Experts of a small language model: 27.6M parameters.
Below are experts of layer 7 (counted from 0) of a mixture-of-experts language model. Rows are named gate (a neuron's input weights, with its number), up (a neuron's input weights, with its number) and show model dimensions 96-191. Each number is 500 + 40 x the weight over its row's rms, rounded and kept within 0 to 999. Numbers have three digits each.
Before each expert's rows: a language model's description of what the expert responds to. This comes from a sample of Wikipedia text that the model never trained on.

# expert 30
What it handles: Numerals in statistics. Digits and numbers in statistics, percentages, match minutes and table values, such as 18.2%, 73', 94 minutes.
gate1:463539463560455506564511498460483580467425441487505524522537558512476506469510461510458539561517520547475522609475499504501508562434529537529502520515468520465440490483467550481433496456523475517454459515482447480469477491433492474500556490571555480566499477522561430452545521532489521529
up1:542427518500516536429531517525522491509562575538540523531465498558427513479540507533447470419475511434507496471433411464492486547546478505478508452423502484493518487462474607507547448535555543455564480567539541503516420490438522490486469557487455451455429467558483515511480545512531480517
gate2:508513522598460498481472498450440419501447462502418522540579466536503520469475538453592522508506522588500515481479491496516540452470500517576516497402455517514542465468512498505445470476490440500543519474500510469442476526482499468522498527538590501471424463501539527461521518523438552429
up2:563502526477525492511523497548474454558484535521542458436490512516443463508481446493514506528540469519468572546467463438516527522452547482484518491540517506497484505446496557562524557468492527475442543463553523533590446545382464504487493437411359504543505499452443449528493500498494492511
gate3:484455511499520499435455435512419510565505495507526476537516506546507497492501543484451526511529477509470454529469559498504439390435441600506479509486539528469478541415518408529491442473495522496500509457424501482515518511431555553498524534564566492554556402482494469489474535518475489513
up3:484488478457470493513437480464510490517431498477463545467509362411498505571455443470510498468442522519494504509532411509486555490479479496538490548575508533544472411567522516511577414442508440529432475588524524484416556532577568530530530497441476538536480476533527509498542508554514494429
gate4:451516470511457500453589481546462430498549480491449517521473511531460578517485513502462510527552477547539512500484466525595495578538477521536451545488503511441535564370465520477554505489471484515488525463519516492494483513507471499478505538456528528416477436462497537466528521475471497504
up4:536559505436564484495436509466456539572493573483501463484468468481535473549445461477456404521463542492462439475516470424443510448496537459440452487590472500604494507643504458486470446493549482481559492483460461467466465487456522531527493484497472527476600519535464512529521503458558511475
gate5:465464575472493526487489502512484466551465565506571516489517522541467462537558507533549539462498421443557475498492449478602424561476579453433509368439488519502490464429479533532506458514523455482523502520454495453524574462450521467494532473575532488478518527483514465469482512515466485450
up5:526515626537497508458498535486537503585586589491507494540466488510423476466516489500449540482528543523521490483493547480470585450467496492534496485468489539467549457405486521515424402553471496472557471499492505461522503433415531459540517537490491499454457473517512429534533519489459519480

# expert 23
What it handles: Surname endings. Final pieces of personal surnames in cast, sports and election tables, such as Barnett, Bryson, Fox, -ović, -kov.
gate0:538504461490479532542527525470468553480512513532560503553531462478431482511543435510528516517531514500473519496435563472503501506478549519513522455549527542493431518540512469418401494504524497460649513479483499518491485489458471487540527487557505508448471450473553442565453495500537566448
up0:492485437503510545555538466471459560503494533527496461474460463491425546511459491515550533529546450536518490526445483533582535477484567561520436531503507527463459518494500484477571448526507433486531524503448481491496522561405482568592519527458524522485512426532505470533467500487517550522
gate1:538517519538512504515531506552468546494505462412555487490570474518521415519549408495473513481431483489510530488521507510431508484516433543474473561515492448490543559458517495529510443522482517473531477488450511485399462380514542482520493517529481424535514574477560517469489498506487469512
up1:499471491533508410567481543519473457459495558474501480517493543521481468468515465473480479501496527565534510569486523566434501513449469513523496570568541442551489496519511568483505490487470507457527510553479521522488465472514556504554563574518580505437512415465602565529454598460501498412
gate2:427491481531458495529503462548555542526554515487463504550454543524558544503503450481448510560510509480497494472486540400552463505490530484468515565567525545567538542498504466538504553511557497457476527514537461539543433585522481531518634465560519446497553467509582451447532524563436552484
up2:470519498513532539554475472467436491514542507480508435571472500494542458536613468522446523531558484437510514461500526455478517475489496480476429486540506519547501495494557575541505492514548494519514519522517470547487534576477503500509538538518524468493461436460474496521458439547445492488
gate3:479495481529508504541453550461517503547519527432553437499489488550572507492531529534479468563547539491519486473519454480503512477551507465506524511552510535546464548504569520464581492495427409542455492492488491525538467506574466489490511497497523496527441467495483561569546570496486469458
up3:575538476521450538488533628509433438476478471589512515559477597523526512459483462518523516471536477475545473514534517499465417517466551517492516505480548522526534470489466471461453542501533517460376472519480462532528474531464559477482529519493493481538500487483483486501478449490426493498
gate4:493518437506418469505484450458517493508527494402545503481520460543520489479440518512522548542458529567492446454584493491486521485471464522544465506479512521481565479447496461595481493440515549483468468454508513516464438497473438518439477476510466546583472486579442536569528492475548522545
up4:450535600448513533471533460564460505468524515502471601499498472498469497544529469479475524501560500504406569528463500586522538513491464516501487464479433509487469480465542562466533513488482456483426524562586401473562578574484562479532473468470511463477543507460480469486503524521574511541

# expert 0
What it handles: Institution names, year pieces. Word pieces inside names of institutions, fields and titles (Chatham, Education, Technology, Research), plus the 2 opening years like 2009.
gate1:476518552532508483453585520523591485534488501492486537452410530469516523625453468507508454468478495467521416461514582422517506517464515513522544501520546496488565536490510430516451514530497514546479453463444477501564527548498520510508509462513508508493483481498446438575510493504453464552
up1:532482474467547422552565493489439435544546503490429502475559556539479463547565566540448499522492474459482529457510546491472509499475479466454481580504542507540502501520520444501534497595513535487522493517512520514434470557473481573523500482449423416550539505539559505501530521542463493493
gate2:476497500474536505495508443473522464472511475442536493480513515494442517525474513483508491508499494425465434481525470497466516561548464510569447512548478463531508426504473441536480502495502427513535513447511442497485556505412486506511516490522490451524503482491522549438488462448449452565
up2:481514512478484499534533485537505556542520466566572500512454514516534501481485530501491475564512526542545575477606520544545466488509546455437524488499509491482582600546560529412472538514417476493529589463487489515522460533537545513533501508487515491463451537508439480542485561555536477422
gate3:504526452524504494486555534414500493489491529433528484503506594582488539511465411478535515461431493509579528487558474530521489499489503504494410527547526485421473511574490516441512552448483521501515501445548457469551502501493530513462490475542482466460495587582535538484493444492447567561
up3:520533425473461599476505531516502465409502490539464503466466430480528519506540475554501538571529547574501431559502459537475514511449564476484493489478472459587453456423518474484535509549521475413453547462529537511495522547521466466552467563483441471506512469493548445551534569451506465511
gate4:521498454472502535491544534557520524515426482464480534550494491498514541500599495453467524427519428483451549509518441538485502521505468466464441491493519490479455491487489536470542533461553552461479550523528539511482490478533521450454483526499489491496467476550521479508488496453539505481
up4:464459517443502493489553556433527503488546580430504507501496559529481453500466542488485548541528557514551474560471494477488544526438515524506510526444434516491500545505485584517459536374507561521538482477564568501509554417576479459452458461493480540528557496461539470451429534553535568509
gate5:580551462497469585412502557503566486462510522492515437550547521463510489477543510475452455565482525500565520535493548500517502556541499531491472535595505450450440415505468557513533513507508540453528451552505553488532431460506417517439424509491457534574470587479472524447468496533472452550
up5:481539471559453473556457502506478519546439479482533428488497470568438511507530579479488467425534505482561490470531530554436451515450522552465428499477585535475458519442454475473489491503554486544491559520485497458493440510512558546431542471441445532541427474461494499472493443540430530511

# expert 29
What it handles: Modifiers before nouns. Ordinals and modifiers after the, like first, third, new, previous, plus hyphens in compounds (left-back, COVID-19) and -ed/-ing word endings.
gate1:494459500530534469495533555513510503499439521557491504457561515485481529454511486524531494564512411401523528484515462532531501579516519537563529518529526466543460453493510523455518622487507566528492500516485511492544566472514445460474552430481482488514516477538484457524462491422550490534
up1:539491532441497535510533527500517467429523457487512502578513482495518477495449432431534542508527472425453504510559505567496523547497432537512539547404471447464563523489529483495560507487476429541498444431477494472496491573582496531507535397444507517545464608458491519493462486503535509532
gate2:503487538496507378520521530581502523485544545499468485423496534564507513509467467446523523464465478457474462433520534541489523485468500491448544508492498482498466538506479523475526481476474534525529552454533506487468490494431479517541478504456522468432510415451446558494525546463487461545
up2:527504532502472505520497504452465496488442569443537462528493409515450529448420461504479517473531530531557495462449422414448508478425481529517463428514508505526511548492502412495465554458555538476479523490506539529506483503426553491577514538473476456502574545509526511550502583408523505472
gate3:490576527545552620556551577478488591436524498501541455529539512455562475497505514536489508578475522517502491505475551503532467517535449543467453477522466467526507456565514471520448476527454502436468481449543511458504478523581471439481526542471450499492514506484558550447556567517546527478
up3:500480473484428537505495505446552507482504498531492539503526451505535524469453550496417512513519583538511433449466509485472456474488481620469518531568460510579457485525497505516537472451515482541419469478476472472520486517481525422467542488463472501605553491482487487513453483445514498490
gate4:529504491542498472491520533533491466487500446533525503393530472474411510498504550423574518514474471602480470556500566506458505546488492509519559458517510496475436475480510508492554477446521454585463507533508506447475457519532458445568484486479516421427579406474514547530529520492518520449
up4:541538476527512549469513472522507501513511489484445485523519549481471539554500520562466493549521502469561535442567438540411529540570587452519517510548461464459533473522511534516495608507489448466577489448464487499514483486432500505468474492464487543494471465555426517488562452512547501569
gate5:528536482495480610493553559538467487509439502488515535511447420469478520452513457495539503496510534475553481406460499506520421522496566537477488607547457557498473565479436461501545500532488505507465516563491510465487500513581464542491452478556459548471565539550487521480520475560452522482
up5:481422497499511532502549552570471521529481506546453465529517544539544545518509527497500517456464476496486475494528526408526567490528458422467435506507501490487533497515508522452539462448505511535447521469430444486532534536514575528444478434457485495480494581476473554466419513468532517576

# expert 3
What it handles: Word-initial name syllables. Short opening pieces of words and foreign names, such as ro in rock 'n roll and robot, st, gu, and Zhen or Kismayo.
gate0:473544476475479455487522483518510524510427450525526499516422575527513488552560560533537484517500575494527503504502494531576449489460490502524515439465455461485512415494485480486542522437437552418554464505517474425499516476555565487470433546481443509492514460575463500480520513481537456468
up0:520531511469503531504505508490472569539443403472555520552541412487520504510488470516443503524537516511465521500488437507542480509561494494519461435495458516535439430493438551470529517490501487533550454533522518557563547418475477510459591602475492522495463503548520503585443569434523476532
gate1:475572518461473576516517528492557421530480467541516489489534554518445483576476488536546466485450542532561515450574536470497476527449451529468550480550449533523501401455492528587489534470533480485452427479455585459484585416546511471556535530465503484496464511532447444539475498532456409561
up1:476513515554461491570461545479539473477486481567497536437502579514496536466515532464502462498480516504489544444490559500496517496536500543475542479528533510515475446469459480463439474450605547509431557493451540491456510424471455467471569552542622484532453542512520519481493482558442508539
gate2:506500541484538541519480509495481510491483522494545492495482507581523472575490522553541513497467536576552412535494489500428516485510510520503483455568472421454486489455479458481509486530434472496512477484454508514563422529489543449415568538486460517523456499548511452441517502497504482479
up2:475525511533456506500459550503463536501467485547474453464534523545519539534453594516571523542497489533484503535521518537442508475552491470553473490511512512546509531522488542485531462478491502507472456579428459493505467536459559533528563509548481446491510489547456570499504385526511451470
gate3:528426488455507528523507460550603518502481463563521459559475508527420446541577554496395512533503508482487488534413563561457475538504465530488498493503552512442465518498447555498447388490497438538428540490499425498492488460477440476482516487580585499571494451477519515469501497518512529473
up3:516564512459466550407485470495505506511539469499474540474497566469570491537459464469463488445499497495531437507588481473571482519527462575509454478440525445507542560490511493503469523520416486450573475457531533495448488568493465493552485512523473616545445519509504502496536443531553522464
gate4:514517441520543520500453484492455543534511505514458496469500454527460565465525503479457522567498490464531478466466398470462488476520537463416488471544459454462538521501466470478477540461503553538568502467464527514490476536408503496504542488513510489528455483592475529520521502445485495476
up4:484567485508498584475512486594490569504501539549422433449542484484485525530548506478516517528511543480451433456482551477449466507489465487542534529449456515529505437501501479517472559485571606533505523539612593466452520474517484559499447483448518410473411510519529435498510485503504517522

# expert 21
What it handles: Commas, and, time nouns. Commas and and in lists and between clauses, plus time nouns after numbers, such as two years, several years, two days.
gate0:543483494426586412489531514498501472443534486566543470610484494527523526523448533529447502542505481562559565557542486511472390502515453456544501468401516574526444520502466475471582524429465474466497418538492505491509496500523504485461500502455407463511444480503521480524496542516555535534
up0:494522518548493579451507501504513553485432565483489451489559480533469453506571555440470530515540513484496444530495480496491528482497481500432548490515522413482521513465479478627441543579472494573521496471419500498472499576479589471505522552496538527576513467499507489461462520504483503521
gate1:511487516613419494469476534518464522533468573482452537485475506528536509417486501504455511501460593480528474466536580530533494428472540540541513498534503516600492541490490466524554518441515543472505491454550474541528429515475523473438481465386569490438514597520529504486471517498492465531
up1:621572495467498449535471496573463512455639537457509485500490557538418442489444494498480499460476457427515523497455493483514505495578449516481528523412447474535547498457549541483507485470457512426593505468461515570524494504415456483503459487521474531443465524467552437525555501443452509481
gate2:525534492503584492471520453489502413481545490500468462570558450533539456534499480525484477517449470379457534497453481494511529494483520498443505485583495439502496549453524535398503523536520441508543484486500548511470509509499508487499521468471544490504517524423468531550471457533520459440
up2:406523555506541524505432510566535515552484556480519485485602510465387461521459557476442497454518520539515486524467457526455561446519463415555515503502529511506525582530518541495454395545510419492534474568448455554503495486490496497544520510561575424479508430444548539515429523457489516474
gate3:482531484469541458464524457517513490519500477511476569534427420540455466528526498480494442499577556491527461552411464485451474520480497480487501515528454518553514486480492451498515594491540503485539527533480505453480525411499394511393466502548515541440534490481493485529455583482452527524
up3:537433560543476509461509443473452469538500494535535455531488422494472461500498484536439381516568498566530519514516528519469516479505534414511544538490517510501522546606518483459457473534503504575564520520469494546483439480528501449482429547560500479469516542541529520424483498548482515562
gate4:514502516434533501460509457526486453486461482531487427475507449479518462437507512563499496472555501457483510519462493501534485497412517512414537482481498501513507522477522465457478487558479491517457432566583492400454497491455498471494485532496589507514480531378405446504523501466519467461
up4:529444480557493521486501483466547580501409461540449530508526463574447507519489508500495514472476584478512549524529553493423528528517491545589525503457543572533486525470503520508599458460497557503504492530502515552418511498508492457525456526492510520556467419500490492474576479571510517488

# expert 9
What it handles: Mid-word letter pieces. Single letters and short fragments inside words, often after a first syllable, as in fl-o-ors, cub-ic, Areb-h-ashe, Pl-ant-ae.
gate0:535516451503521485563557452493572547485478464395475488464492539483520528504537583504485507455460435528522528452464528522488500506477508509504463493475436544502520461492533525526508528451456469566496519421442480506531510490421465509469514501532507540481477569519394466515499496512491476576
up0:465526479559528502536452454484462528441537501530472552503507551538482437497478488557486453497516476469525456572543503401503505476506452466537512423490530525532558467487494480455533475470539567538502424491586431582434489540495498643514466463539492490548503476525498448486432453497497486483
gate1:435428582530478547461510533517493503553496516484543449479580459517508538397443460423553468536530562467424414527556432493514546536547496483492475500516501492542511460506460545471510488450560516498445545422548565505451547474587500460545581593447557517582464533519488474516514507497456452471
up1:593556414479487512558471462487546422523511556548448540455504501559540428524511449457510504417576560496443529558522497568497445478524520493485492502566479576473484506430510533503529527534491472521417527519522484489541498512484485465490478477517492532507439505468501526584472505490513532436
gate2:472520562484425534440583518477537559501507505476513508519487492546491601491515451485530498539446480479533527469534511561468393512433548502477446515576471494508510504488449520519475558452474474504436530534438518438528526417527459496500494502463526558493513528492456417505553509515421519429
up2:500487499516561463501527499532527533482453415568477532518471559538422558479461489487445454466507470416511473536481490515484522483521493488494428501484514422502522537508443507505528488464536478501480473451565533523460546484457568509437490496481504475495466527591526487493507548469418429546
gate3:528414503492487412531543449475506515536639471595511517508472574495519445467544500449454489515508549426463516548520496503481484551552503518614539446518505538469491451485495511451479547510457462455514511457536442458471466413557496452531414479529530505537513479490506566516463443491432476443
up3:494574563519507505476479443532517507517504425453479449519578448555485513551454449495536500494537546527530408549477542487499499484473460489488437482480512545488527499535493512479455518490517513613514517522436486519499460535536545547516560476443588475484491370495488517448389508528465578565
gate4:526457450443490445502577498471495522505500480465434451554455529537511449417513472533452467497477561493546473513517492427523499473537510509458488473504501475532543496554470463540494524446492524483550431482434505551494499573508487506472484431483485539424538459480538433473577481460491523471
up4:452455496513460429540526484529492459564473429584432431485551547497496584514539437579519468508534459437462561582578436456488441499471509526509569463473517473440525515548539524517533520432460487502544471472454477528495443458503494488499571477474559485537488581504535479489531513512501503509

# expert 26
What it handles: Year endings and place completions. Final digits of years after "in" (1995, 2019), completions of place names like Carolina or Pakistan, table separators, and However/Although.
gate1:536520521518465560492529569477463531504509406496507579532433533493521493458544461521524521532547471452443518497491405432488497477548483515525521518504491547485472622439543482513520586549600476536522448521593536516526447516469444613499484461597518575496430552505472553523471470555457466504
up1:428501487434463519497489525487515467443515401510498522411476496542523540531478571504474474497515525475486525452469466546469471486531516447473427489518607527432480479460483545409542485488534490495477549605550518454479528507513426504487488508536544495499512506479504554457480480520517510492
gate2:568511478473539487549487494534573494518497481552572508532504540538524488520515358567531525514426453510470515527535487482501487517531548534537488547548478513510463470526528548561546521464568475406462442540511580440461509519565521505514507439518487515577437540523541501518537489447488500513
up2:486465601505519495509511505551450532459478476498440470480441517376542481453506497424508500491537484545502482429485477508561537499458513502502586469458477499488517474483508531439490500574498521519563466454480434580482524466460494456526459472544500521485534500423497551390532488568573519438
gate3:538589485542479578447536525480528554448495488492524483488553496541414459514519463527487520510546501510546529433459477491532506438550437551522485445468514511471485498426498567499506502537511464484549472496495482566450503519496420492489517519549484525482526504528422559500519474562494502514
up3:507400557526600538540477496508464500467499495531506485442489447444434469502484540451563504458538467557543494464558507509534486520532528446552485520511499480555525489480518474539434577554469469488528447511580503464460445438474490509468461545465540549486513477543505502451452530472484524497
gate4:479488487513513498511466434531548489530531450531466471552509515564554489542510462505493529491519581468532519457489513447489499411496523576538436584523428524508467472475491546539550555513538567529510476518495510554490548484431501526558426527585476487481485506517499522464490439507432509475
up4:466492564470499497464524504467460463569482491536531511442464515425509512508526500553434472543506471505506479561519447538480464542564500554438463440520544500527536498515485487520486441540460482465522503480449477396486546508514500514452553501465425530517524610525558480531389475551535458524
gate5:479517581511554560552525435511452471512455513554493484491424487527470526531538457477486482453492470515555486479500560550493536451475529478483497527444583498532538561495477515417475453491500493483503564574446489575461476540485490427485497518529525424522429452468444524447533598517507517566
up5:510473487509498527454471512480541556440535452505489529472476538512524556564439512443516455486578484511444516530503471476509453528580480485500499509457561464524505479526488524538532526470484413500459500508516487476451471512499548474527541485377526530503498512555449502509526469529595489529

# expert 20
What it handles: Auxiliary verbs, subjects. Auxiliary and linking verbs (was, is, were, has, be) and subject pronouns after clause starts, e.g. he was, can be, which.
gate0:456476487495496556489515523404486519488512459512509462539519514524491502519495527505582477605528511576516506432543426520488492531519515420448472570548509463504532545526511497534476503467569495485485526490498438505488557470553497460569513486448484520521555531480522557469501472465503478523
up0:489520483458508518521489462528504484472525495518538516460544524471474528553506482451460519415501493484483516428520483525497512500441546511506546528514446544508544503506487529470528556490440453523535491518538508556488493533557583463552418423469498565468499480489559527509408473552536496442
gate1:522406436497536533455515586450531486502532476521544443474466530525457567517523504572558497532451465459522518463491523443589481495535476439511489516539607524501432466514485522481565459489530500489514508504564525438504520487513454550517482572483497535553494479512515543543506548446504472470
up1:511514486508552510534523460587554503534495507459535407499508521523511521506532488492518518404481522499539532490520485545513526548532466480439526473614589568484469491541503518413500442498497478513535473462486498562571516463473503561449438490429473522509503497490552492509446562443507488415
gate2:496493468460588509486448459369495473505508465571528485452514567573494521505503497394581518518500513499524503498529478480510485574532504472458523442529498553492467504499500502521495497501593506469521543402543492474476529450478493442549530517542469467594525491603554473458527540500533479445
up2:603504512534515540520416439530540502499426453482484519516531539526474505560475460511557454460571467377593494464490505502503550462548494451474566488431542479538560474539522485536524515526427544548417480514460495536497518544490477535586550429523507489527517517509478512414541471587518510520
gate3:463512527505585571467535503482491518483496453546509446492444568515511503455463465491512452522487517540456477459483512527479429512472485442409455510552493437403485564530481516432523491496574560417509541498543501480542522439534426450516517532453527462473500407508560503517512500476535491497
up3:452502516460428399476453517505512486541560490477468461491506469465521515508488468524501562499547425489559550540504425525553473504573497520581488403516567596547477479490503504482450425515511487549513478500428430471441491511476508574523433439460483435463462562516531425519482514515448535556
gate4:494475501447523531487547447524553456480464526500496465496524564452461452535523532433517524501462525483567487458492524493532480459422547519407501484539511448540515527551497544509514539517490481458466526549485456593477523512561548455566547435538503494562559463433505477426511570538531456416
up4:563504513475568466502499508533561524467436545436486453514529532518521499506591465537556566535440517458535526529427514544505500488473561479454511441492501559510503455480489525484499537543448532395496470497495541542530498552499499441578518414494538452470558478527454396490503540520512509506

# expert 37
What it handles: Closing quotes and numbers. Closing quote marks and brackets after titles, numbers in dates and routes, and endings like Street, Avenue, Records, -ine.
gate1:537564542541509480523513486492503515493425462573478451526522534414496518467494470484486508506507452554492482505557469490517556561482463512536489563503457460552452441497512485512479561425441526556501515541592435505509483453585530516467574488472568472531552443464555539470493441482565511462
up1:524558542510560465539545472557444440510423481542512446509506529496474520477480485446534486470532429475500465529551471451506590517538475437503489502562487440599512523482491515516490555504519527523451521572534448489504525517543548537501483459513488515422602521527469555496608472501516438522
gate2:491589550457539459464482529606515497507537492500517519482508555497550446544491479528477545475509511502454543497528539565517525526541435440474538434438476523488518418489516552504545533535425540510507466511434515547523576465513498519454486479528532516547441510462501530465489545534516476473
up2:456523475536541490517533510554415482438461552483566453448505509475596535465529463519421478478591499514520449505475457434477571528518499508601482497527438456505551540502461541523493509521520530511511502480550484557491512493550507551480442504499516558444561532500460546450500457433515437397
gate3:502481566453497507548570442535574572509493420533483478523538545511494499510431458526483414534474511476521496460533482536474534541514543536522473550508486489447573458506495541497517499437448456501507442520495459533474564543500494496545539522481491528505479444450448534485458517581467479463
up3:547516575515481451514644504448502571483502439491505551510473459531546502524519555501499474548470501500524557517481501479452558480499450462483516487496504482455517494489528511465555436468499549545520509453440490509454486514514496423513471459539556447455458484447478457548505501545502587546
gate4:546537529486498491501485480504524491469542491453462509539509468572524489506479550538465535464454585490518479527450510474472484440517525519569531467458520417506499605503486526497513485532504481506556562448457460475478502490491552498508546492574459459489467529485469427521469469553524549593
up4:509525410578429557543549503456477558545490466511462506489490443503440527548483555473511489526538498493529496515550523425579443495415545511512462537442505564581481515512492507502471459511578465511476463494478492477533523543442495413461472501499574491534545523497538497439491511554523562499
gate5:371427489472407456525502534472515534497491512493488551521527539435501481515524471474445538502563583547512469562447496545534463535469544503547520530503489547493463466500506525474498504436394506524475530517517394477567505511475442540520415567531560529534486496547526504495501513452517553416
up5:557493512477567524529425504510532526566511547537504535554518501515495523582479477560547485391450482449470505495484506510536553517511458485457473504521504506526534460474492497597559552458507482419448508563541460500461434476450515443524537456428489532553564503534520479488539459456498509454

# expert 12
What it handles: Table headers, article phrases. Column-header words in tables (Party, Votes, Percentage, Date, Year) and article phrases like for the, as a, won the.
gate1:450466455508510498443541541463489510546589521463501511490486442466519511539557469497553538488499528569538467500418449522458534545507524482473489518500392507505438493458444523495506516455454491503539513482514520533469479518499504485415502520483461500440593483524526519510541460441458524499
up1:478485489492515531461483498489551467487619515480490559489519437508403399444459523467557503494515461505496502478494463485447449551502540543547557488434461587493452498489532499498482488462520474502508457466444486570490504542542530456513489524547455491494522543492460509503555488435432481512
gate2:467469464527524519478479496445453473487530512499545536478444573488487475499540542510477513540541472490509531486489508511574492506487502444481523433457505509476510449479500580495520446472505553591529512521565558453497595556493441552419458516508525486461532568466522441510581452425511482410
up2:469472489515525569440526504523488460526545422473522495483492475585471527494447523533499456555440492494453504442480471551534457556496472560552515491439565486436553482532532516482550546568513451470491532499503490509508489544517475471534522550534475448474480458455464477435418535495480504477
gate3:466470479539498450507501492506474524510455546486461497481528481472568488449616500497536493536504492571465533521477499455514500462537475499543504463491442506535476517496497486404427413525448595520500573516508443466510561461510565427513499465446540492453514439451517455546553426508531523524
up3:504495479489456528492479479473549577471440501545482525465556499571509516546491512478389435472526504513549457497550494488470458504571567499504544479422485493504510561480547536525477489406539513581510466492490557573506479494555525506476478489481442519432485546471470546591538464577507444497
gate4:559471475535520490480498519521469497534474544542518473482525497554489488460499452464491506485566482483476564461441421502553500478596573483542513439511481493538515445558512599508512512505506457529555513444575507446539526506461461523523475537504460534523485435435507579489455494579521480495
up4:475475449524523478502464561538533508480538471462481523508555511418448512474502550509541502539474471576492563552486502541551477500410501491505498549456467452466517532464509509485462449504504493500486505544435591543502534497554509485579562497483547445448504496565479398482577534526539495559
gate5:443520540536502456534487537499515536528412516509561453449541499466441514512484475466509439506512484526463467512459478424503487438545502424488494463454600510503477480495481456528523469525554504573484510573546560452515548525513448532473406450481461473562397459447529510518540464475536562483
up5:491516579517477582464536520510495543471457514481518556489592495496445522559483544509554509485527509555502537443545519528483559556521507563537491499519467463542491569536475530511495506484449509492481521484440517573549511524419516476460501494494480585503553456486485466525480539489442471517

# expert 32
What it handles: Birth years, infobox labels. First digit of years in birth dates and ranges (born 1989, 1897–1945) and infobox labels like Location, Authority, Species.
gate1:474556465482502568479529487583595523491452463468511558443416495520438494532546451562514513494456456473513459486507502492568492529469485492486561494503507498417538502540470518525569567467558477458500491542536487506496428582453493495516472474511467396536581531532517589471494495519467384492
up1:449474445488540503438531487526484524516552436467444508533570507439500477490471576445503501602498506510522431461508493549532526510574415554514413520572553485492512560555447477480546509515507470463520524565478506528490475553542484548520483554491524482441505491519489510386542484496474448497
gate2:464538437523550562450501503469543500526502547423513574446519441509447473466585449542468439555527528440465477463485418543514515545525537497453468513564496526463499557562511524491466533545481523586484480448544514477514470499421478542513454510485499595502455524503498423532564509471437490446
up2:548579482582518507456498555490541466537496521494494511466593445595554480432508429530501511551500413414498465524516429481524438518520503516537511582435495531491473490538501513481521540510505523476491429480592547521541570445535485535468461518522516567515535498590495493456558504516479487436
gate3:494606542515517488528475486485463500509519508505541519553507493519471489452503539529401473445519521444538500549480487572478542486502566570522503540486409410516496483478506504440473475495532501577499477590487445574501480538431422506513434451525495524464442536532568420513558482454541526458
up3:472529456458550552452512503465505503533489468482467477496480456571481543510517500503545513568478494482493470510515494524484543502507485555503480529472503507542448542580473589457527532514496557587471530524493482449422461579559521512452489517406417502450446515547510483498542530417562449393
gate4:451551432495505433515491486488396484485568494491523557491476512486550482455542460438547541547512476509570431487503550592482439507500474528515505550563385526470454596520462525480445493436525401460483535508539490526487517482523428496519529473628463482469499509521480555493533523453513450421
up4:477500480525433443528432485526485484468542501543535560442516512437591466459513547468479469520524474510574479453491556551463545433511491509521524541510481446527515653483496533475552459432476464500554533593511538548461507521479465545530503499576529515487524486471475518441545452442445539469
gate5:599478532558476461509513497562431459499480476560541517555522513547484527451472486461472510464574450499482457561531550543515530511477593556472500543492491408439512398493476478495492478517519505481512483521509538508486515477503567565479528521464573423575459467489527429503588481512488557496
up5:420473548506472496515524550507540501470508484451517521506522518396547500518514555540485571529450527577511474461554504436515466543474407492478499529483509510549456489537460421483494530443422512517522449480475477526557457418481426447455541480472482544497481493530511525535415495558529459505